Experts of a small language model.
Size: width 256, vocabulary 16384, 48.7M parameters.
Training: 269M tokens, 8194 steps.
Below are experts of layer 4 (counted from 0) of a mixture-of-experts language model. Rows are named router (the router's row for the expert), gate (a neuron's input weights, with its number), up (a neuron's input weights, with its number), down (a neuron's output weights, with its number) and show model dimensions 0-255. Each number is 128 + 32 x the weight over its row's rms, rounded and kept within 0 to 255.
After each expert's rows: "comes before" lists some tokens at least twice as common just after its tokens as in all text; "comes after" lists some tokens at least twice as common just before its tokens as in all text. This comes from a sample of Wikipedia text that the model never trained on. Tokens count by the router's weight.

# expert 7
router [114 126 103 129 132 168  88 160  78 123 135 170  56 141 136 164 193 155 162 123 116 149 172 108 101 172 119 137  71  73 140 100  97 194  93 106  81 166 120  96 138  95 136 107  83 172 175  77 178 129 181 123 148  98 169 169 171 133  79 141 152 164 156 189 142 172 205 101  81  87 124  85 121 174 125 143 155  99  97 148 132 166 130  89  70 190 110 156 152 111 177  91 144  74 117 101 146 125 209  94 106 126 144 127  89 151 150  78 133 124 153  92 127 148  84 102 131 168  89 109 136 126 138 123 127 116  86 129 128 126 124 175 171 127 163 152 107 181 129  93 179  56  80 148 112 138 134 154  95 105 150  72 134 125 159 130 112 104  96 167 128 118 141 143  91 172 140  85 156  95 132 101 112 134 142 159 147 130 118 116  88 109 155 188  93 159 152 141 163 138 134 139 130  92  63  71 114 149  95 121 100 174 141 130 116  68  86 184 125  94 136 109 123  92 129 165 184 206 132 100  95  82 136 132 162 144 178 107 151 108 116  93 169 123  96 126 109 110 100 132 160 188 100 130 108 166 106 150 119  97 138  49 122 118 115 142]
gate4 [100 152 118  50 126  98 135 130  82 149  24 159 121 125  89  55 122 134  76 165  71 156 124 152 153 151 124 128 152 108 123 163 159 100 151 163  89  80 129 162 132  41 146 186 103 120 133 143 128  93 182 180 108 117 121 117 130 111 151 150 108 128 181 188 161 129 121 137 107 103 137 100 149 149  59 115 146 155 168 142 108 175 162 123 125 124  93  91 193 123  59 168  95 149 120 130 158 109 119 138  98 129 144 139 123 132 133 194 159  64  90 154 138 109 130 177 130 136 125 129 109  85 155 157 109 156 107 148 130  91  85 118  66 137 113 108 150  96  95 169  95 124 112 142  83 141 110 149 152 190 109 185 101 131 128 107 148  89 166 116 114 107 131 104 151 149 118 177 149  76 131  61 126 169 123 201 154 158 132 155 178 170  97  96 152 146 108  93  62 123 194 105 181 123 110 101 190 135 128 193 121 157 108 108 151 123 116 166 132 115 166 147 132 122 103 104 139  88 167 162 158 126 165 100 165 115 153  87 128 170  92 147  69 143 130  81  60  64  83 180  87 116 133 147 146 138 134 121 126 158  92 110 137  94 118 165]
up4 [136 157  96  78 166  49 112 113 108 149  99 155 103  94  71  98 187 117 114 161 105 168 155 166 128 172 152 159 186 121 121 109 140 139 150 118 165 128  79 173 103 133 105 126  77 170 177 164 106  97 113 188 186 134 129 124 112 143  81 123 150 185 164 168 152  88 119 151 103  78  71 123 111 169  65 105 100 111 139 124  76 186  76 171 122 159 114 101 184 156 115  92 143 168  94 132 124 115 128 120 131 123 116 132 115  97 137 173 123  58  96  95 113  87  97  87  94 199  81 126  84  89 114 163 115 178  96 166 147  71 128 205 165 139 149  81 132 124  46 113 151 143 116 130 158 161 148 129 132 145  97  89 114 101 117 178 115 111 173 123  87 112 123 161 147 139 139 151 111 124 112 148 115 161 157 170 173 128 163 122 119 136 121 155 133 112 120 134 119 154 170 215  98 171 127 120 175 126 122 194 142 126  91 111  88  97 120 138 128  92 131 136 108 124  66 109 157 101 135 107 108 110 150 107 140 110 147 177 159 138  73 148  89 150  84 146 136  89  93 177 161  78 104 115  51 133 104 157  86  93 125 145 113  99 182  77]
down4 [145 161 134  33  49  71 138 103 135 143  35 100 166 100 106  74 159 128 139 146  76 105 190 162 147 160 137 144 142 136 141 157 169 136 110 150 118 127  89 195 104 117 124 125 142 140 145 197 131 150 152 190 122 165  89 137 149 147 120 154 128 149 155 172 167 128 121 142 108 126 106  99 115  90 126 153 128 122 182 110 151  97  96 168 135 114  82 142 152 135 118 116 168  84 162 198  83  55 123 157 100 148 160 110 152  86 120 155 170 121 135 124 124  99 119 125 110 115  80 161 107 154 141 182 118 187 124 126 106 146 101 123 128 103 176 132 154 176  56 131 126 152 110 127 165 161 126 122 114 181 103 108 139  99 132 115 220  76 181 153  99 162 164 117 134  90 156 136  73 102  59 108 174 107 120 171 106 209  82 134 183 141 100 108 114 128 170 164 102 148 148 156 116 205  93 118 126 124 154 120 119 124  79 153 125 154  78  97  84 151 128 149  81 145  45 169 109 110 116  79 160 146  92  98 124 111  82 127 126 141 117  86 112 113 151 110  87  99 159 170  95 112 120  85 159 104 131 109 129 132 113 102 182 104 119 101]
comes before: "- ", "the ", ": ", "201", "200", "N "
comes after: "\n", "- ", ")", "=", ";", "University "

# expert 9
router [135 167 144 125 166  64 174 142 150 154 138 191 127 143 111 135 147 132 132 160 159  59 183 165 168 136 103 105 113 143 134 140 140 150 182 165  96 105 148  95 116 114  29 157 144 172 110 146 107 104  84 170  96  84 136 160 152 126 151 119 126 113 150  92  98 115 161 176  97 138 155 139 180 101 115  89 132 125 153 134 125 117 150 215 110 163 111 132 145 178 145 131  92 137 137 114 132 100 111 154 164  62 103  94 112  95 102 142 156 110 138 150 118 102 129 146 141 150 111 112 104 140  64 163  91  92  95  83 156 139 116  55  79 128 113 136  99  42 100  66 107  96 135 146 152  79 163 139 105 148 128 145 104  93 103 141 148 180 112  97  82 124  74 121 166 172 152 138 145 139  95 108 124 108 140 103 130 137 180 179 115 161  95 114  78  81 121 127 136  74 129 131 189 142 127 240 138 134 125  61 113 142 108 133 137 142 161 101 126  97 136 105 142 112  93 149 151 118 173 181 139  95 139  91 155  42 132 116 169 101 158 190  35 121 169 130  84 139 127 129 143 160  77 156 150 139 135 118  92 145  58 132 128  98 162 168]
gate4 [ 99 161 158 102 125 161 102 128  66 110  92 145  72 148  88 160 166  75 147 115  84 195 143  98  92 175  89 184 167  93 152 131 118 100 153 150 132 136  61  80 139 155 128 158 113 146  71 176 148 136 132  69 197 128  93  82 147 118  98 121 120 135 159 126 131  86 123 127 140 137 173  95 104 130 177 107  96  50 121 120 113 172 129  33 108  85  97 109  87 106 124 131 149 135  85  83 121 133 115 146 103 189 105 150 176 117  90 144 101 100 120  66  96 157  87 111 111 106 165 157 136 137 128  88 149 102 103 123 124 162  92 148 120  80 105 180 134 105  92 188  60 169 105 160 165 160 119 113  92 165 110 133 130 112 111 170  92 118  88 192  79 105 128 150 122 130  67 112 161  79 175 139 136 120 123  74 114 111 119 112 122  95 116  99 158  97 121 119  83 151 162 102  79  76 155  82 120 161 161  97 138 205 142 146  84 130 146 143 166 131 127 163 153 155  89 171 105 141 116  91 162  66  65 113 143 109 114 148  97 140 127  95 132 150  95 156 113 180 157 182 139 112 120  93 154 133 149 141  56 122 134 108 192 141 137 142]
up4 [162 130 147 137 143 152 106 113  88 108 142 123 110  78 116  68 117 107 138 116 102 117 105  81 152 111 122 101 202 112 142  84 118 127 111 123 118 121 118  75 143 121 140 163  95 118  45 114 146 141 115  63 148 103 116 105 148 135 137 101 122 125 156 156 122 138 118 102  78 123 114  90 117 125 163 162 132  81  91 129  95 112  76  68  99  85 135 100  90 134 136 139 106 219 133  87 165 143  76 148  85 151 122  99 144  94 162  24 125 105 113 132 131 133 124 116  81 113 139  98 159 148  82 113 149 106 125  86  80  77 102 129 154 168 114 162 130 111 167 175 102 169 111 113 136 167 126 121 115 107 140 182 124 111 140 184  71 139 111 141 127 151  90 142 160 153 101 143 171  65 185 146 190  51 109  97 126  73 152 115 143 111  80 111 144 146 105 102  85 123 196 152  63 114 143  85 173 115 113  67 171 203 149 154  56 133  91 108 140 161 120 152 114 143 101 104 110  96  71 148 152 112  67 123  95 139 118 114  80 103 152  73 154 156 134 131 113 181 151  67 118 110 131 106 171 142 176 133  51 175 154 137 143 104 185 150]
down4 [162  77 142 115 140 127 130 140 126 131 181 129 118 124 148 105 140 139 114  72  96 137 164 151 108  81 133 114 146 255 132 108 125 116  95 149  90 121 164 129  77 125 105 146 121 130 162  80  69  94  95 166 106 128 108 153 108  94 194  57 154 154 107  86 114 105  76 138 109 119 134 130 137  55  89  93  98 101  85 111 111 107 105 128 128 156 126  97 150 162 132 148 115 146 115 154 155 142  64 129 132 123 134  88 126 153 111 106 116 129 142 149 151  77 136 137 137 142  94 147 124 124 109 132 109  89  83 149  95  57 140 128 127 173 124 148 151  81 148 147 101 130 189 133 148 156 150 129 137 131 144 129 113 150 149 108 128 120 108  72 133  99 119 141 124  87 155 143 151 178 127 163 110 115 165 138 141 156 170 170 153 113 135 116 163 102 147 101  74  78 111 148 125 180 116 129 124 154 164  95 101 133  78 108  96 255 191  89  60 118 103 133 133 103 106 125 103 112 117 159  94 134 146 141  98 113 179 124 168 169 146 143  94 150 120 139 124 152 172 128  96 147 104 129 131 136  92  86 148 125 168 149 127 115 127 168]
comes before: "| ", "- ", "The ", "|", "In ", "of "
comes after: "|", ".", "==", ")", "===", "s"

# expert 3
router [108 108 118 203  97 121 155  74 155 140  64  65 130 165  99  95 166 191 179 136 146  98 111 116 165 118 160  58 140 107 165 135 133  82 103 141 133 109 100 103 144  91  86 136 143  87 119 136 103 141 166 190 105 143 145  68 144 152 123 106 117 104  74 119 122 132 129 130 106 121 125 113 160 130 116 119  88  85 124 136  68  96 163 121 143 103 119  95 143 139 156 151 128 108 146 166 109 223 137 169 116 146 103 108 151 150 140 170 127 144  86 217 168  92 104 154 134 165 123 184 147 108 138 173 224 172 116 161 112 104 110 135 110 107 154 138 139  72 163 114 182 103 146 170 124 169 135  98  80 120 200 101 128 150 153 114 135 130 155 111 172 126 135 111 126  83 113  67 177 101 106  65 127 149 121 155 162 157 227  97 176 146 167 156  24  65 120 126 105 142 142 105 132 149 126 114 110 143  99 109 115 160 107  97 146  74 130 124 122 112  80  53 120 126 157 100  96 103 155 140 166 112 125 100 100  96 139 134 108 149 111 178 143 149 131  91 105 122 175 102 129 122  96 178 201 112 121 113  97 152 116  95 165 125 143  91]
gate0 [134 125 124 155 132 101 106  47 159 115 105 178 110  94 134 143 125 147  66 131  75 148 138 154 148 118 119 109  99 127  64  85 115 133 124 123 111 103 109  95 157 178 104  70 109 111 118 119 102 150 124 125 156 115  88 127 124 142 106 119 171 137 148  96 133  91  98 117 110 184 105 117 141 165 162 170 183  90  67 168  77 143  99 109 192 124 121 138 189 139 132  96 153  98 179 188 102  94 141 158 108 146 128 153 125 149 150 116 128  64 146 131 107  81 132 109 199 126  73 135 115 128 189 164 145 158 149 107 156 114 165  77 171 102 126 134 129  68  64  76 156 107 141 161 137 138 128 109 103  88 139 136 129 148 154 157 135 174 111 106 110 123 128  76 157 157  91 156 102 170 176 137 182 135 128  57 144  66 122 135 107 122 119  96 129 105 109 103 159 150 154 146 211  92 122 151 109  66 140 126  93 150 110 107 163 103 135 160  27 110  94 131 117 110 109 178 134 127  87 127  91 120 131  47 141 117  77  91 129  69 177 143 110 103  61 155 136 146 102 140 136 164 186  81 124 139  82  91 164  70  76 151 161 133 109 198]
up0 [115 107  99 152 151 128  71  96 121 151 135 125  82 139 136  41 124  91 128 113 119 107 154 134 148 153 151  69 175 121 122 104  54 154 171 142 130 134 135 109 143 160 135  98 176 145 107 151 119 117 101 169 123 123 114 145 109 166 137 101 158 163 106  89 101 193 172 133 138 132 142 107 139 110  67 149 148  97  85 103 149 173 133  95 131 112 128 114 131 174 222  57 177 128 161 182 154 159 178  52 121 146 167 137 136 143 151 102 140 150 110 105  82 144 131 155 188 163 125 111 131 168 146  99 127 144 177 102 120 150  92 129  84 147  70 153 154 163 109 118 113 112 153 110 111 192  87 123 168  47 172 165  44 161  77 184  95 186 166 142 148  94 143 104 133 140 131  99 110  90 136 107 137 104 118  95 141  85 222  98 120  82 167 125 139 137 170  78 135  69 162 166 175 156 103 100 137 143  61 116  83 168 140 161 149 175 147  97 113 173 139 157 177 158 137 122 126 126 111 142 148 170  65 105  71 106 107 121 146 143 121 128 146  72  95 147 170 154 137 112 165 150 136  89 135 135 150 111 162 132 129  78 134 148 164 159]
down0 [ 99 138 103  83 152 182 132 131 151 129 106 106 124 138 105 141  97  82  35 127 146 114 119  90  89 125 101 143 106 145  87 164 168 102 135 129 134  94 192 127 112 131 191 158 108 112 140 119  98 157 126 176 134 145 137 165 140 187 130 112 132 170 103 143 169 112  83 187 112 140 118 162 124  89 127 151 185 143 107 144 158 121 168 115 131 152 162 116 165 124 124 151 141 153 170  94 148 130  82 116 214 151 181 109  79  81  29 137 130 172 164 182 136 136  45 167  92 119 115 110 132 142 158 125 162 141 137 102 102 142 127 133 141 142 114  94 122  73  91 112  95 102 170 109 165 136 127 160 148 196 131 115 149 148 132 106 118  92 140 170 118 151 134 160 144 103 154 119 147 191 135 149 129 126 107 138 154 129 161 108 156 131 143  97 133  86 190 164 101 109  68 167 143 139 203 162 124  98 191  91 110  78 159 133 148 113  81 102 100  88 143 139 118 205 186 137 114 113 138  87 155 153 148 144 133 127 148 111 150 146  79 144 129 110  45  99  89  60  96 124 127 144  75 131 116 114  78 158  61  99  67 160  49 123  67 106]
comes before: ".", ", ", "–", ",", ". ", "; "
comes after: "| ", ",", "(", "–", ".", "; "

# expert 11
router [153  46 114 152 163 143 164 139 149  97  97  90 170 154 116 124 131 168 148  96 117 139 155 162 165 109 120  16 171 210 118 149 124  53  44 173 142 102 146 138 132 116 123 116 163 174 130 190 105 146 162 160 119 125 146 150 120 151 189 115  74 110 100 139 132 132 116 132 123 127 116 138 199 134 107  85 146 146 114 177  79  82 152  97 164 135 166 132  96 124  85 154 135 120 105 175 104 220 132 126 140 130 107  92  77 153 106 135 103 114  76 142 124 118 124 151 121 150 138 100 135 115 161 133 122 133 127 153 116 133 114 116 132  96 119 128 145 119 123 205 129 112 164 148  74 165  95 109 143 104 190 209 138  97 125 107 122 154 143  96 153 158 125 115 132  60 156  86 194 112 131  86 124 151 109 163 130 152 142 210 135  75 122 154 112 100 159 128  88 144 151 145 157  92  88 114 124 109 149 130  62 125  91 156 144 253 116  99 119  85 102  94 126 132 123  81 133 133 128 147 173  85 134 115 101  77 148 138 135 141  98 134  71 106 141 170 106 126 148 114 159 135 124 160 170  79 182 119 128 101 196 111  89 115 144 106]
gate0 [154 133 110 169 174 130  91 110 111 120 146  19 151  86 106 165 115 156 179 161 158 119 130 143  84 146  85 123 134 131 144 156 182 119  92 114 199 155 162 148 110 166 122 132  92 207 121 161 146 136 152  49 159 148 109 140 113 150 117 125 129 132 127 128  97 110 156 135 182 174 101 135  98 154 117 131 108 160 132 136 187 125 174 121 116  79 131 158 139 112 138 134 144 126 101 138  86 131 146  99 164 126  82 146 142 112 119 130 146 147  84 150  82 128 129 153  62 111 142  84 181 111 121 220 152 180 144 180 135 102 103 172 148 133 145 100 124 127 168  69 109 192 108 115 130 109 128  79 159 135  96 103 215 111 141 170 134 146 133 133 139 136 157 148 118 120 126 141  64 179  87  97 112 141 129  75 160 176 160 140  95 177 128 121 116  89  69  58 122 118 120 115  91 136 117 155 118 127 171 179 143 154 149  99 106 113  97 110  76  55 150 159  96 143 101 137  99 125 156 114 111 137 114 142 116 145 111 166 126 170 145  19 144 158 119 136 179  97 142  87 161 130 113 120 136 161 111 178  75  58  96 161 101  62 178  83]
up0 [127 147 123 145  99  87 169 103 155 128 136 180 146 234 122  70 152  82  96  80 161 132  99  82 125 148 139 108  75 113 140 123 128  90  86 129 124 104 104 114  95 132 130 108 148  98 175  95 105 101 149 167 175 161 171  79 180 124 152  98  89 142 106 139 168 150 119 105 123  92 113 117 135 150  93 183 170 134 142 135 107 124 125 146 141 190 117 109 146 112  65  85 110  80 170 131  97 125 152  85 151 109 168 133 140 205 190 125  41 102 109 100  88 149 109 194 164 151 135 162 117  86 159 152  67 128 130 147 122 132 127 102 104 117 128 150 115 133 157 123 132 118 139 110 156 102 167 122  95 106  83  92  95 112  99 124  87 188  89 120  67 100  69  91 116 128 114 124 174 109 100  96 147 123 123 159  52  73 109 150 124 130 131  79 126 146 103 185 177 147 139 117 161 107 146 118 114  49  54 131 148 125  91 168 145 133 161 177 170 156  75 102 124  73 149 124 107 101 181 168  93  85 136 139 189  71 137 101 126 112 127 177 114  98 122 128  11 167 123  96 130 132 116 112 111 141 112 137 127 116 134 158 111 121  94 106]
down0 [127  94 103 188  56 139 139  70 107 166 157 172 125 137 134 151 144 120  81 119 121 106 153 142 129 120 179 165 123  40 179 151  66  88 120 134 139 120 108 124 150 118 126 102 148 111 124  32 170 126  93 171 116 141 161 185 130 216 106 163 104 122  95 162 133 134 146 143 136 115 126 107 133 137 126 122  71 128 142 152  99 194  96 171 158  83  90 148 122 167 146 111 136 122 118 123  83 148 138 144 111 114 136 129 116 138 134 160  24 117 139  73 123 114 122 123 156 183 143 134 107 105 142  94 146  98 113 111  87 161 128 131  87 127 135 139  71 127 144 124 125 112  76 147 133 121 113 103 129 101 159  86 113 153 115  47 121 149 163 151  96 102  95 119 115 200 160 121 141  97 120 142 148 130  92 138 143 135 159 145 108 129 123 152 158 115 197 173 148  81 133  72 155 149 129 155  71 105 162 114  94 106 150 154 116  84 137 109 199 184 145 114 142  74 105 187 182 107 123  91  73 104 132 141 164  61 145 132  80  95  67 143 138 156 131 123  86  80 128 135  95 166  78 129 141 147 149 137 231 152 148 138 138 112 133  34]
comes before: "| ", "|", "and ", "(", "but ", "which "
comes after: "| ", ".", "–", "201", "200", "202"

# expert 14
router [126 160 118 112 138  72 160 125  87 138 173 163 114 162 123  97 172 155  86 141 139 118 101 172 137  89 112 189 110 106  94 129 130 105 161 155 155  71 142 152 120  88  85 108  63 168 109  77 128  97 144 102 158 139 103  52 156  97 125 113 129 157 115 120 107 158 186 203 180 127 151 152 126 114 107  98 170  60 136 172 116 101 154 141 118 153  98 115  98  97  79 133  39  80 171 156 114 124 134 133  95 109  84 144 151 116 114 105 129  81 122 161  76 121 135 167 127  97 115  86 150 129 117 122 137 119 143 142 174 146 112 168  60 124 119 169 166 118  47  87 150 113 163 119 152 132 134 154 145 131 114 141 140 107 149 160 117 152 155 148 178 167 153 178  65 196  73 178  77 164  97 129  70 159 123 126  81 122 198 157 169 115 106  66 146 151 139 123 157  86 111  83 141 148 148 143 138 151 112 101  81  89 142 127  93 125  95  85 209  99 137 176 153 151 152 151 151  97 117 122 124 135 184  69 200  95 145 119 135  76 144 166 175 126 197 157 113 122 132 156 157 101 151 121 138 131 128  91 144 131 121 156 181  96 142 147]
gate4 [150 170 133 171 120  82 153 123 181 106 148 125  70 100  77 127 149 136 126  94 127 120 101 115  50  97 101  99 112 114 106 182 160 127 161  87 151 134 132 132 122 219  84 104 138 160 155 163 108  78 103 122 149 143 122 143 207 107 107 115 133  93 112 116 126  56 146  82 128 121 134 172 108 169 171 121 124  40 146 108 134 159 139 143 123 131  96 144  95 152 110 119 138 148  95 144 129 136 144  93 203  62 144 130 137  54 159 163 165  50 129 117  81 201 119 165  96 109 117 141 130  80 146 134 111 111 130 149  92 175 116 108 141 161 110 107 155 129 115  18 169 129 142 122 139 153 123 164  97 102  97  98 136 117 118 119 177 116 108 107 137  94 116 137 139 136  91 126  95 140 140 162 102 140  98 122 119 104 125 132 145 142 157  96 125 127 138 124 159 143 136 194 152 134 128 169 145 109 101 109 147 189  77 109 173  94 104  62  30  90  41  79 156 161 103 129  97  93 133 109 103  70 154 103 125 143 130  92 145 120 119 181 189  56 139 142 101 124 110 143 174 121 107 128 110 164 129 135  88 103 157 179 158 156  65 141]
up4 [151  73 108 170 124 139 104  89 158 104 142 121  94  82 128 125 127  94 101 128 165 148 106 142 121  70 192  89 182 159  85 163 168  68 115  92  98 105 167 118 129 159 128 142 160 132 135 175 134 118 101 128 129 133 109 148 127 132 114 119 151 135 162  79 120  56 177 116  78 155 152 121 144 122 103 131 133 174 212 108 135 126 134 141 135 138 117  69 170 191 156 104  98 112 126 102 126 135 181 160 152  83 188  99 124 157  87 189 121 135  89 112 120 144 111 148 111 164 194  84 110  76 144 137  96  93 101 122 153 203 169 113 106 157 129 117 117 139 170  97 109 161 178 142 140 106 148 137 119 122 158 158  90 182 127  98 142 116  93 127 138  99 145 146 149  97 154  82 177 181 129 121 209  63 117 127 109 113 127 157  58 150 122 142 118  97 170 144 150 109 143  82 156 117 188 125 124 163  69 116 145 220  96  67 104 155 152  51  64 173 106 117  91 172  99 148 101 137 133 119 186 146 156 129 103 109 148 180 142  85 155 145 136 165  71 121 135 155 121 128 132 165 142  91 176  87 114 103  89  75 136 135  89 185 142 127]
down4 [148 168 179 124  53 112 119 129 151 179 155 145 117 204  91 168 108 126 160 126 134 159 153 179 116  50 153 133  64 118 192 164 135 166 113 135 163 119 157 207 141 178 130 152 145 124 147 125 131 178 143 116  70 157 115 136 222 124 158 124 122 135  97 157 148 141 169 135 157 104 112 124 120  90  82 107 190 111 112 101 156 119 131  69 119 153 123 140 119 114 102 146 118 126 153 125 120  85 123 131  72 142  98  84  92  89 128 164 152 150 119 149 125 122 143 154 170 130 182 151 101 106 122 125 150 234  96 192 136 173  87 126 150 108 126 145 121 134 118 103 148 101  80  99 139 173 114 148 146 172 161  97 113  86 142 120 190 134 154 124 154 128 190 145 189 146 111 113 107 133 166  94 111 200 108  99 139 123 110  85 121 144 115 132 115 136 146 196 171  63 129 129 120 170 145 136 152  95 102 148 163 127 148 148  89 126  62 101  86 115 159 161 123 104 125 100 163 125  62 153  91 107 108 134 142  91 169 111 114 128 165 119 122 102 146 107 117 119 120  93 148 158 143 116 173 180 181 181 145 167 117 177 101  73 132 238]
comes before: "- ", "\n", "| ", "The ", "\n\n", "In "
comes after: "|", ".", ")", "\n\n", "==", " "